Weights of a small mixture-of-experts language model, trained from scratch on English Wikipedia.
Size: width 192, 22.1M parameters.
Experts: 16 experts in each of 9 layers, 224 GeGLU neurons an expert.
Training: 349M tokens, 2886 steps.
Below are experts of layer 3 (counted from 0) of a mixture-of-experts language model. Rows are named router (the router's row for the expert), gate (a neuron's input weights, with its number), up (a neuron's input weights, with its number), down (a neuron's output weights, with its number) and show model dimensions 0-191. Each number is 128 + 24 x the weight over its row's rms, rounded and kept within 0 to 255. Numbers have three digits each.
Before each expert's rows: "comes before" lists some tokens at least twice as common just after its tokens as in all text. This comes from a sample of Wikipedia text that the model never trained on. Tokens count by the router's weight.

# expert 8
comes before: " of", ",", ":", ".", " in", " and"
router:085135135122139115160156067097154106117132107089138115150122112131163147102107139131133087134135154114144116144143132180156136104136110143159121142090118144171116107124124095143141139117166173140089138118100127107135139069110117107112129143126157124099108145132155143132177148121086135140136161109119122145130117107142087164140108136134105105123122131073103136127136096142165125118121164136164070139119131140133128127108143126052160076172110115144117116132150129110141109105118155140150117134156128138119108152145111106148126127120105137165110108180119128103061186065133108098
gate7:113131100179149117149110088172121122094124152124121107117143162109139070117148109162134116141098118130106105114133097128163134119152097146090150148132120144148118140128187127128126123121149126114116103124106145151096128128130136098113110142128135127134135136142161117144137175176070117096164156102142173157117133052100130154099127135142145109124129150103119121116157086148115143122137121130174140145149123119128096125122145152128120112133131094178097091052157130123123101117114100140146078131146153112101084099133123111145123122169143134131172141124118090116064095077150124127
up7:132169120152084150095154085136164134139107139137137098102171118115142153094119127134108105145122129118119121127137173134092143186113139128093131141140113138150142151092166108137100124137071122137112113170110114146089138086100124099153110118149100131123148116144176154123144169086144121112135159115147151157101094150161102169151124084123166136119188125111145144085125171099116091099112149116121128195152146144123139101110164137133148135134107170151115134135137143144161115151110172137138160116130124180126159094080131141167147149116138124141111137101121119131155089132129112141
down7:134140132156118122146148206133137111130151084121124129125090142100150082144096110135084083138136130163146120171150120124141119128108143134180123115139129105155157138110129115132082122093141108104155137112145092172124118157097140103107091085127139088134140110088122114105137119137083125144095095106136108137159120113135190135128134119152153139128116148089120109151108115150161116145136134133073085129124110163139125145185140107102121130154140132121110140085098168104113166145103107115133122113106119116058095104123161133144182152134099130101127163130122097107125111112161146106
gate8:111095120126106137162093118135135141157126121126075163101150086144175115071099147109092121157119139088149105123127107144099130160150154117154151131151092127114115138110133110134105176148169101155164155111108126084129174138087139115138107159106149099129126128100096121140134143116104144059130137129143075119107126138155128173181128123168120143185137128103104145087113131104128100136117142139149099140116167174162126160074130097088145147167122099128136129097122111110117122107110130122068130143137126130105113118107102142158118148130128129104113140129098130099104151158127120117
up8:165125094157098129145135123081148157108087124073123100112122128135133108133126068127080093132104108095160105144087122122118125136163137134148080118161100148081147134136164124091164151115132129129154112153095127096103160119141133127093125132149120084103141137105095139113113135165118152116118086120143058115131178126131129073164182151124136136167169121101137137078103111103104127146098107125142166126091167095142143151157120122080156106140154107101120114166137111101127127133131113122086128126150133132125128153111095137109130143151116143139115124123132169129166125100136132127
down8:142154136094128138093131104147128092108144157137113094103145124105158122089157160127149151135098142126170104118167146104122120100093150117144137164077106148142111124147174160147150153137078125151091121106145138131144117142114136154120131089125123158131101105159126133125151159125116140111104141143099145130159103164114142116115141139115120103112160159139101141082149144133147165134162121145171154178105114091119108081091170164147101121101123142144119101078134162127141159153112106101161133130105133119129142149124152119186076145158119179139184123111142077128128102140110138159

# expert 13
comes before: " the", " and", " he", " was", " but", " which"
router:124123182120151142089122127112135134085133130097125171164159112107127104117112180100127107147067133123130130056129135163172165128118083134123140125088107102149119131129103101098131133116115138106145079148136107135109153159105142161103078088106166116103133146151122127121142118101115143107107155148157164153157103131111119138120092145124104105102130128135091150152129137156110115114131146089115090135158082111154121096170133141140152100125150137100177155120135146090122120095138099086104109116149112108148123149131136106162115098151154093148140136118126131110077140127084082122
gate5:162109131134112123106134114114155148135109119164150112112148125169143128099098120117145105110130127098096128164171133099088127093100121109133120142061069159120123118127105129171118149129145144128133087122112123160097110099121156116148090151120170158080141104080099086128115121140193131066140114101139103086147111118114119131117118111082125140120142109153112094131132167115190111092140108116112118125120137156123154145119142102135173162126102137146153147166130138107156143164118122110091123128149139101120138105133137167124141092168118118142126123133132175135067098144110126154
up5:110088159118105127098134133123156130167123117188135129145153131147114119141129093138122105094143144123103150148162141106131118104088120115140091125093085096100157124117115156162127127126125126152156125121118075200163105116092134109146110162161144156125139139079094136170096088128153129116160128113132117127125147126113124116131131142092115129124168125153080125157194166177165088095150144098123106125156153154139104126153168097114139133098097127137097176160129175121147164143120128102146142161159140145118148132136126139127108114169111102146135112104144150161119097119103114104
down5:138139182109134198142097146141124117109157124121144128109118143096135144109114155102098093153090128100146144124126145112147101136132127126106092083112127110152102142122128117157164109129095124158092134124138133112158135116095084121152151095130121133139092193159112154161149087140141148157152147121170148141129141131125127132136140139175155107149106132136128129123133094153103134156115096123088112118190111136135096141125145102097087190137098142112148100176133125185111166098091151127175140109110117141089095092159130132125118149133143121139130104129091128112158083157160140123
gate6:133124121139096120115135118103135147145109075109139134161109083127128145145114114168135171098126112118112163122094112114161110162134166129120136119088152117132113085126102142129161126133139128103126079110192165167137142115168148129094145088162166169149167084141107102122096076135145157114157143121144123099120109134136139123119114119127137127167088131146094137102128152143096136134161150111098138119168097093144168125155134129130113087115109097144153158128113100167143135104138119119137145094091176131153150157103147107155087112108057117115135094112097115146114114115099109122
up6:187156150089152118110170169134072116081111122142117126098136120142141143078142157131138091128131130129137120120141158105141116075133089137077168129104106148107117141130110101126123105121109130163171165134083095129120162124125119145110123168089125105107169150161135135084164123120117126106105142137102124110125195148146104122112121150114182129118139152140100104168103119088122137128135135147110132100125135156116144120104126114131161135137152111146112105161099135103099113161143150102138147113145085136101137073117083160094112135117154137134120155114173128183113146117157119137
down6:145171141116129172087102103135159157101141143126116181113152116134133139153125088093106137081088093069148142145121094143102132134135124152136114089119105105137110148115149152114118090127079126136103048121215113178110130143132098114147124117125115101143105136154096124123095134096141146137079121126124130174165074144111123130136116156128107119123140133132142144159164111112135105136130133148071118144111119135108093102112134141145132153090165148121145136092109156129145140121133128090120131115137107090144124177132158104149141138131162122140144175121115130087107115133128133114

# expert 6
comes before: " |", ".", ";", "–", "%", ")"
router:137112118122160146166117079102128129134178168126151095112168136120150122146121121122106113128129183157150105117134112122128166159111122125154119136134109141142115127140150101108152128084110152105132140121081150131105187110130137164120079084169137094127129155152123104138165146133131133100120133110115152099119173178126140160136101112129130086117141149108072138096150153141137121115158147102115146147151090152140131094108102108147143114133106095113131093136128106118138103131164100098152128089136124099117161080163074065127095132117113127126079124146111134121078148130087096133
gate10:076135169108140131171115165124139126118103139157096094109105139120182140135146162145120098099110105148127136152120121153127160115124113143124170128097137142132103114129108172134131084170166100117135127154140133157133148150126137138117185128096092111164158147161099106176135113132125131159130110130098145153184135122157101122087127128121169093151169097136113121184147133133124157103114128169100117120130141118108109157170125140147098134181136148120151139162143147074125167125099102137131136121136095131133175178144112128134104119139140107132122098072129125122108108073112140105
up10:146111101118137167166139101131134134135144142159124124164147138097138145159168121114130121118153149141153150127121119084097144108179109152168135163106104130143122137120130104116128087176137166138115114139111152117115131159097133108128147156151058092134121164156120122193116121117110098146144111119117117135140129124138100083144111102111174141140132109141091118140141104124125132149136153173136133165147117118101163157111132126105084113164129137128202147187116135092151114136093085115132098134106177123146173148186116135140109120108134098119128134072124135151097135135091153135
down10:176112086128148141138127108135137066119104122142130165122127110131097128130140138109124119127102132094158141109150132071068096145123152096133162151138100120144146130165121131068118119123094132104147111139124127101171124102149143122111137138109087134107115115096104134166127144129157113065083138168155151108131115108098146152139103114089057090105101160142109166137116130122096147118108106104139122103142145139161150144178122184131089140110103091126170136113081118140106115168139148156123082149115137149154121099157131132164125153147122112128133131126137115158137139110145090124
gate11:093123146147111095154114143108129115127142135103125202179134076155128073127111136146132102139102146102134102100105148100145132177098120149150135146158124075141082139150128142131150143118152097138151127110113133122132119098146182149110150139162122092146158118123134127122152145110153161144177107087107155160153082143152184111177122072167130142109074164082119126135166116113144128149170130132115153135120121148108172126134111125117133110108126117112083122140112128119120124136162102121143118126116076134122145104129158122118120131108149108132096147094136120148108167133136133081
up11:126158107157102137130153135162143114109104122105139091077132111123101103112104156171123118147106131122112083181113147124123159139100168132109141126162123099106117123172095140112146117085073131135124120172099137145162142097149108133130139134112078145134150127128129126150160113119108139156184146124111135155122145088123136107119145118128117083133112128119146162171126142100147115113177133120175144155119152140145180121126158143169117095115153189118143109110097124103135119155118138119105172139125140181115110081121110139124144157084115100122116136186142141132155077110132158093
down11:150179145158119097119125124097144116123101135149167091080124123166127149159117090164176126108100156143156142137096152163113142097141143114141118127137126108131133151080168119132109121064121160095115104129133113132163125141099138139136138141119118156155126097118112086164063109184082157123144137133144141164117123097108130120126128123138122128145112142106132108118140091102099133141115150093159111141136126104172142111141087114125107153129130167103123102152150137080137144111107143140115090130122130193172121112118125167120125125150117092159083188175128138133145126140119129166

# expert 5
comes before: " of", ".", "ing", " in", " to", " and"
router:123148163111107110146194132094163135086159106154123121135132093092163108112086174119170167174121125122118121135159130135110138146144100125127098152107104084129128089080135159112104142117120150090142109171106130167109163134133145140108136124148137124158121123116125105147169152143101104162116125111125109083089129136112111184110153125133119124096129141122118108138150097124140131151148146133128160134130118148137185071135132125140140118203092121094120163127115094075134096137148143123086097104122116105141153125139101130103158116150126120149121137137135149107074176120143102133
gate6:136120127066117153160122141163162133124146081156117095155114117128114112135132160136125128128137149119139098111150136121107096140095101163121161122102146126117185175115146109138151142149184088114140104142146111122108123120102121133147114135124119102122116111109126152092133130122048133189112176145087148125097135129130140142122182127150148081147094130132157120158162107116130180080088122116131104126110117112142180131146113141127132152138104123117111113146135140112116085141140091156137146156096092084097105143164081098093149098111161165145132138132126146121103111152136112121
up6:136149124166128162159116125135112109128138115126116109124124180092121100137120153144118104109140143095143172104182129085135132123109121167115164145141096112137127154103098140136166144172157130086126173142075116118123087120158078101139092098113155072150112134155136181110125109106111162139118184126092090131137139144101161120135129116134186094159107111126121156128112128164108137134139131144119089118101129085118130123143125171124143096118138139122143118138133150106150137128115081164154122142099134094109145154139134187069149121110150102122132143130161131142110136117166135168
down6:126171112187136159123137136149092156111078102137078165117163120128142138082137120106135177113121184122113128132161115127142125133134122105169109100140173152132136123117195163117139123118141141107116127110116128117101112121117088112122146114117143130129123132125122103128141111108162143144115106096133103145092110125138150136166149105098100073100115154114135143097116144073132144116119140113168104097170155151148131125076128147122104122147097136099156159130104099161119170111150148156085107171139124111165142138181132156096108106149106163136157139095151095134138099133121081113
gate7:144131150138150103132129147153094157169102111124142110150187142191073147139132108114112135059120138161146104126133107086168140129152142090102125179106092105154077135122106136139127147138120123091132151092141118125137119131133168170117121121161160149120134134088095128113135185135108170139112107124134161086092114109120116134103147128114102092148149122149133110148135139120146144134119108148112155096133123153124119088106143144146108143137124093139083114116120111148149122108079128160085143119150112107080136134087103157142132167142092107119144128157109137069111149154155145116
up7:127108109111152130095143092114143119104137140168140125115081134092180095133129157137122100190128120087118166121129104132082158126065125135118112127133120151104172144157152132127132099144128126182112095172099161132144148112112070115128120140114087106121141127155163117166123099126127105133111137138167116180175137161177118108126125142153157150122108106126128162109101102124112113103140175137116111144107163090103125149134122137124137112112119174137134152144113100096110139145185120132168114147164099120172109144167121110132131150126156153132115139125166122128140095078122112146
down7:110160119124133123149104109117190103080166164099162098131084170113121160109160130152137155124132158108146130118121103107108106124079143078145131121137140132095112074145160105137096108136105168127090105109112137148121122119145153162154142135132155112109116137137113084156138134130086130118170103116123080163161121134079161132158150112132099151133156147144098141149129111155101110135104128141107087133116146138089141137143146147128150087122135146056142135111124124104077124130149158121156118171152093084137157112155142168122107106146109099134141104135152144154137105102102128148

# expert 2
comes before: "|", "\n", "-", "==", "The", "==="
router:145137159121139115126126117097128136112145119141133131124135116138147113170092160125109130159098125154163110112145130140172130127107140088105103149119131106162120116157109128114157124131111221114135134134122108101083126122115145143039105142141141148123135126128135112119171160151092141100147150108111163132124127154107110138085117141133122074108115155124052176128127134157144128122156131142144122135154081108162131071165123106123155102142140116095138124169132141137125051089120117123112162149151128133148138097133121098118144135111118106109133060139123135116110138114092095136
gate4:132134112127129100126121162139167120130123146119136084151095105128146104146132112109156126106063122155151115127109170176128143116135137177129149114109115119138116118109099093106100156078129158133138129153131165115125133113132122126129127116131148108081178130189088115144123165094112147150105152138147146125080081118115155144115069113176154129100166163114093148105114114160075150121133117115158089145154072119142109097131149143149110109140151163146167152134136161076153085127101130134156122152147104145138107117132144094121109107131152142127127100148122108089129131129096089128
up4:135123109102109167115116110126082124101104104117129148105143148106122134119103148157091152167161164110141113082164077105137125146114121070119148161139160123127136151132140144138155106134128123134153112110136114104122133136100132116143115138096138163146088124044151117124151096159127118105144143095110160131155137149122112136145169150109123120141072104094163125131121159065171129158094142132124161104105181168116143152111151122084142144127089113113099115122099110163097151131156134112085134145109161124132125130153074126096112150140091142152114145110105141130098130126169151127
down4:077144133080113149111126115130179144105125157155127132122139114136155103169145111116133146090127136142155132142124111108132091135147166077143141126129137140146109094090149124141149150110100134171128115075085168117109140124114086131147100140129131157117103144178133155137150113115176120153140161131165148124112119113137160120135130136158119106074089155110135148073112140101132173142127109130093140091120140210106120119128116129112159108149137129146127095137147130138100080125141145125131130171136135125118203095145111109099136109148129157128125153099173094148155116122127083118
gate5:080100144091150135108132134131042123112186140144134124124122131100164142129107142160142135070134126177131146157112081113167083115154168151152106119146122133089117116158137132120142143131141127144130137143101103134148120092170134123137128117103135078119140145153190100145158146079112193134148143144188111121126138108121130102157140109155158085120078098121137095131126123107141135103155094127145120133133133157100134091151136117137129083130169102164122113116132150117127157118103088109091149132146134145122146139102122146158130146142100136152114135133111129132098135137157080132
up5:123100149095148140105122137143069128094167134130140129133104135100147130114084113174113129107132144140093166134122109104153101104144158147121098129146131171099082145162126142079150119128116133134181130136089148133123118101146122138127122160151122119124108111099173154157156114111135173151156089119189134116122160094142162112125120113191126127115119088124143105133151088120150131106129114144124116147168133154104126090172170137118155090112182135145142119143092134166105129090111061122114150134134146147132142133098104145153147103138089107173117096135144141111103136122162122111
down5:100104145141130103150105130136080157138124119096107149133152123080132102112153138133127162132107141150151119169142151102144125123154128111116077130160122148093133124147116127098143084125114122153127123146112134137140104137087154133117137131129163114175117119136127104091090113149084098082184053128162092142113131110145158148171148141132110178149143116106142149145097069171152160118117146158166133169114158150108110101125148161112151128110143125103132129174095099109114121102150113166112143160108116117160138155122145132142140111149138111128095125134168128132153142110204140146

# expert 3
comes before: ",", "–", " |", ")", ".", ":"
router:106171156128154178127192156158123117129185134134130120130130118150161108119100155136095116114091167144146109127129131153136158160129111127150146123128130156123132142143103087136179130130158165136113116130084128108150159094153131140090144129165156137148124169107110133129173097132128146104146098087142138142119159126132130174096131094135131072132123152149114108137160130156126097154090155083115104147179135130154136106167121156140138095142093099104120100120125101127158113120156144131121114096126163100139128115151083062104124138118114133123133105163142140102127154100103068137
gate10:166134090164131116137158109127147073082109119113155126100127162153161124149137112120108130122111126158132134113163146132169147143089131150143094130120131092095144111112148100100120100149170124084158131163080111136154134120123116134113116141136168082120119145197115109141126128127114175109107103093135143147135150131124133164137139093137093125129149163135140110116145141100136134100108128175151163101110129151130130113116150157148147133092127130082116176130148086146121114104089166126107138112075182089062132121092117147134073144134096132142118106142140126122150100121103100147
up10:149126140110134132135141135132144089143083117138158157147128115167137129133128139136117181148151142129123180085150124155078135148149121116106141144124100125110165124115115122130130132111168109152078123108168139111144123097147128149132145137133112088082108157100095171109134101074123146100109104140114108167126146111146119155101160099160153130104127122136176108134111147140138149160126157098141085106123167126084131089129111159153118158127078092184105126146137172068106148137165144169159115170099148178102137118112122095100133159122118135120103136126101135140119156113144148142
down10:118125128140118105116115104118142125161183096104138156114134103124106099114140127139134116104147131118128160138098112074158139198109129089119117160137157163151148115123115108134140109134114103109129161131060101086141145156147114113143146118135162124133135124125098092117100133157107129160105155127101087163114097156123154133126131107149092158112128083122137109133130125069082138159110079132102094150106069134116124156158155112118118124158176149142115149101106148157159102140071108128161115124122115108139129135127164162111173119108166176141124137130149141125144177137146115153
gate11:164163105151109146091124114120120076134087122115164111145145146131125151126117100132079100127128158152129135102137158097084107142167163131132100113132104116144171105091114099137089146116152130121120121124121150136172175132125125149147124096153156079112123161123117144160162172076137146157138048129114142094166123113108104105087124127167102122110106101127117143103123130093160125107105136155146143126137161093128149102130164149143106116130151137157079103117149112116156124061097139125136100159116141139122085110111139119132112154150089124156142112098140121146095131111128165118
up11:112118147168115112125134125106132094104111097096163126130128134102137096134153098097083130114138106131124113095157151085111150163118141103107149091145134138101147089135084085154098167097111079145114146140135150145147187116161133142125104103145099095077141125098129124127150136108102167149098070104092164146142141091105131143115158128164078139071144062126127114127116150128161140142123138137131120117117142151128138103178153140134125100148132115116142114112135104152157104134115134128093106133121119071139102096139171105124113122137124115136132133135175134110143172090159152150
down11:093177122153091133109095101143128145155148128131157091153118120119123136080134165104139078089154104112123074102162135138131098124127069077116078124102145158089136158116155126114123136125150122124138168121156153119122152134152149115137118102144149107107173127148131184112124087119146125139129114108128133148113106130090116125080130141130137135123131093098165147136114143162170155136073172129138104137139162121131123151135165135132151113128151196147089105122129095130165116126146126123104172074119127113129144107162126164132165146184126122145144134142138139144146121109153146104

# expert 9
comes before: "\n", " ", " |", " 0", " 1", " 2"
router:130109133095176111108127099100147131122133150126146137112120111131133102163131129121096136105105144177146093130119101143160148149135123097098103164134061124141131124134167106114169152129117172093111104136100126135074159116137135177092124109171146111111135166115117108107161169141125148103145132127128153116126123175110130149099113133177134079100118136131093137118123110161168092134142146139112089137132117117126137071158114173118138131164079129114132128122097120107143119122118100117132111119142136098149122118128130079164151124089115138123134073190114114119141125085111124060
gate4:141145104128117130106198144105093145159093185120139091138096120172117139127112144145114140160137123099160121130160141141185127143089131127088107137134120153131134151103128098120129144132122173139107126122127161097143133158147124152117120149120148149151124165129071137185159144095118122125119153083145138106114112095106131171141096167089138136123105129131128138156120112149139149141176142139090128136125164116133135144151131119130113100133175072101127120107118159097197131146102113125146128165103138102096093164128096113124174130101128142070141125134092143108132151080125122135
up4:138125084136106136120166115131121150141110188136120095140106103161135141130106141147109149165145147091142122132171156127185107148112144143127124162123149161140117149106128096107134150149106162157129129114154156114172112147131111154142138104109145138120144184133085114200171164096121118118111160107155109105121109107111113158131114132078170132120129126116139139159118121149143154142161129136074133142145171122120134143144152102143103090136168078088130143106099134103174128151119091145143130160101118117084107147136080132088145137096151156086126130145110146118129131077127105139
down4:132124166134144109081119139166120125093122075130116135126113161117120108102163119092137153097144132180109112159091127138115138097099079153122110118121125155133139154151168132117106115139134080089127110140170062168098158108122117124140134120103121091111144090106093132095130120116090133110128107136150152106134151151114125135155153129125113097138101111123130099148159137152094060114116143116111103104121117105103133130168133173126147166154127170106136149119143126141064170109109108104143162121152160142159134148112176152139119147132134081141165121124117145120142115147165170097
gate5:142154089139133149104108099094109127112154172090122104106142168112142082134100111125134136130096112141159146089136132137084147150113114082126173131129114135139162116155173118099150108134143155153115109103086136156139128090129123122151126105145198097141133075095113118133169097180105187163088128122145118141118091079099109113123152106127117112137165124106131095157091120096142122138089146140116121139120107115160098128134119121126100131110108136108191100172128111131104116142172143137131142110128170094121121167108106152127126093139126160137160158155141112121112116108134122140
up5:152137134119135148122094137110118124152152155079108116097126132123118083127110116109130140123089111119161104105172102168094150104110086078139138133150129149147138134178155139088159115114117150160155129131104131128108126077155115132183101128178159118079165105143099124101146148152121151108113144137109130118145119087115147122118138109126183113143144121129158131146150146149156102158109159160117071136138128129183117113136126137140095145122108124095142116127190162101112102140168154107121130110128169105112173132096118170105170114097110147117123138109113093146128156105129172132
down5:111122164126118105171118129141130170128137096173107111131141133175105162100119119146154161172140129139132089126115094154131137129127156164138132161147135119120131107108119146086148147125148103143126145084145108132144164081078119120136143137148089113153139140145090140121134103106133109138146173155155134146135111122116119084098097105169117129144149122152169112113122124174089135115110143132090084117137095107172079100128131146136152097090110130166089156113152154180151144148121109116156137119090116114142164143138109148157144114138135156108151129076153093142183139126102127074

# expert 12
comes before: " the", " a", " his", " an", " their", " its"
router:143135191126164137105165076114145152082133150106173133150139125166131112132094160114105103165112134147147144101121114179147151149119102121137125131128126107110131120135127120093102138115098153122148131134134168126116130119138094167075125109145139096099124154117110126132133134121091083120127149099143136149155163161112077153071128132142121104108135080118124140121118090139170119150126194129119113141160086109159148093141073132129171094145142136134124165126085122107117126092131121097099114139149123107138127149108149111116083115126156074110136116160118177089121147141136143110
gate4:073143126096138166134125130116135128164151145127126141111118108152105110090138103143121090180090146130113176121137140145153125120145130139128159117144132115102127126095148132095126107111160167140123128116157177062153101106132153152140078093110097196156131112126169091158133129173134168112080099120116134131163155112127104144138113078094129119090123139138136138112140141122174133138148143088151114146146155073141131102139133117084171123152138147110146166137111135132151109117150119130117112130158146127169103115105126126123123142148151117115173069104100129100116134160164098115
up4:136102108148121109133090129129120143115117119084101163177118108096131148164147101149165183081100102147126121137108118119123113058095122100135126093126130116157146148147100147149116116097120101133150139125111110150064132096135077094094146162125166142147121111101119136117133162111102143140141096084098159134140161155183111140110126121175120159157158111121075130171109106136122137149106099135123129118121099111134113120108124140167117158150120131156155096155104104089095140125139075134128149119108141125111133120157138132111158126129068142154100166144164108150102134111130138143
down4:123141155185125114094155125098137153104133150098126113144106121204145123103127162145115117127091144119102133138123121111135151100142124087115137135125138171132084110118072090090101126130137140129132142140155135158093130157100152110177123112141155121144111133110140134137155170145117156124104149106153135106136074135111124097142140103168127114133098147127134145090061145117132104129122098110132201129140131198148115184126126127067163118126123120135130141100124084118125131167115128154141159116127152088169106109122098133119125143081096126104136100140106116101151134130115101127
gate5:139129131134135152140152102128108173095077098129121133212110146139160111104119128140122074136082126141156171115154157127184145124140134123154118131140109122088137132104085146152107103081150115114136095146121158097148144131151106105119149082151143107132150129161148099140128133131118130100109133114103120219127125137124097153152139126117094130090119095127106125096138141120142165132105166115077115178146083123134125097132161099130132108154091150137137119114096134108125104118182103144127122140126142112118126144126129127167148148125113116130097173132073173136126113131142104148
up5:113137135168113129115135097119133138127145116085102126150108104104113115121112153125109152139110142173126116119130133135135148177136115136172118123108116141171163104106095127148102166149125131127149132108140155152112147103087134101151100123125126138157152112133146119140173140142140149168109116157132177144151125133084134075131118150124167106083151165073115119122109103159146078088138082161113115116096195145147131142099132159164112133120155131133132154134150148078133162159145159149141108122122179144112140143102153148143167090126086112113117129146125096114130136124085200138
down5:117083139118145115112142152136132132109125091136084150109117092124137102141131103158131118123112122081196116175141167105154123156116130151120092125123129130104116126097111162144124121110101129170159131096107136084068113170132122137146130107099130107135109140131107130141131089101145115129138130140135115144129117153144122157146139114132144159141123084176100143113169100110132170134117162128158167151104106132121186127147125141107156173119129095155158090131110156108145106134109104101099140149062079098123118135139145097148112117141159173130115158105108180156117155114184129156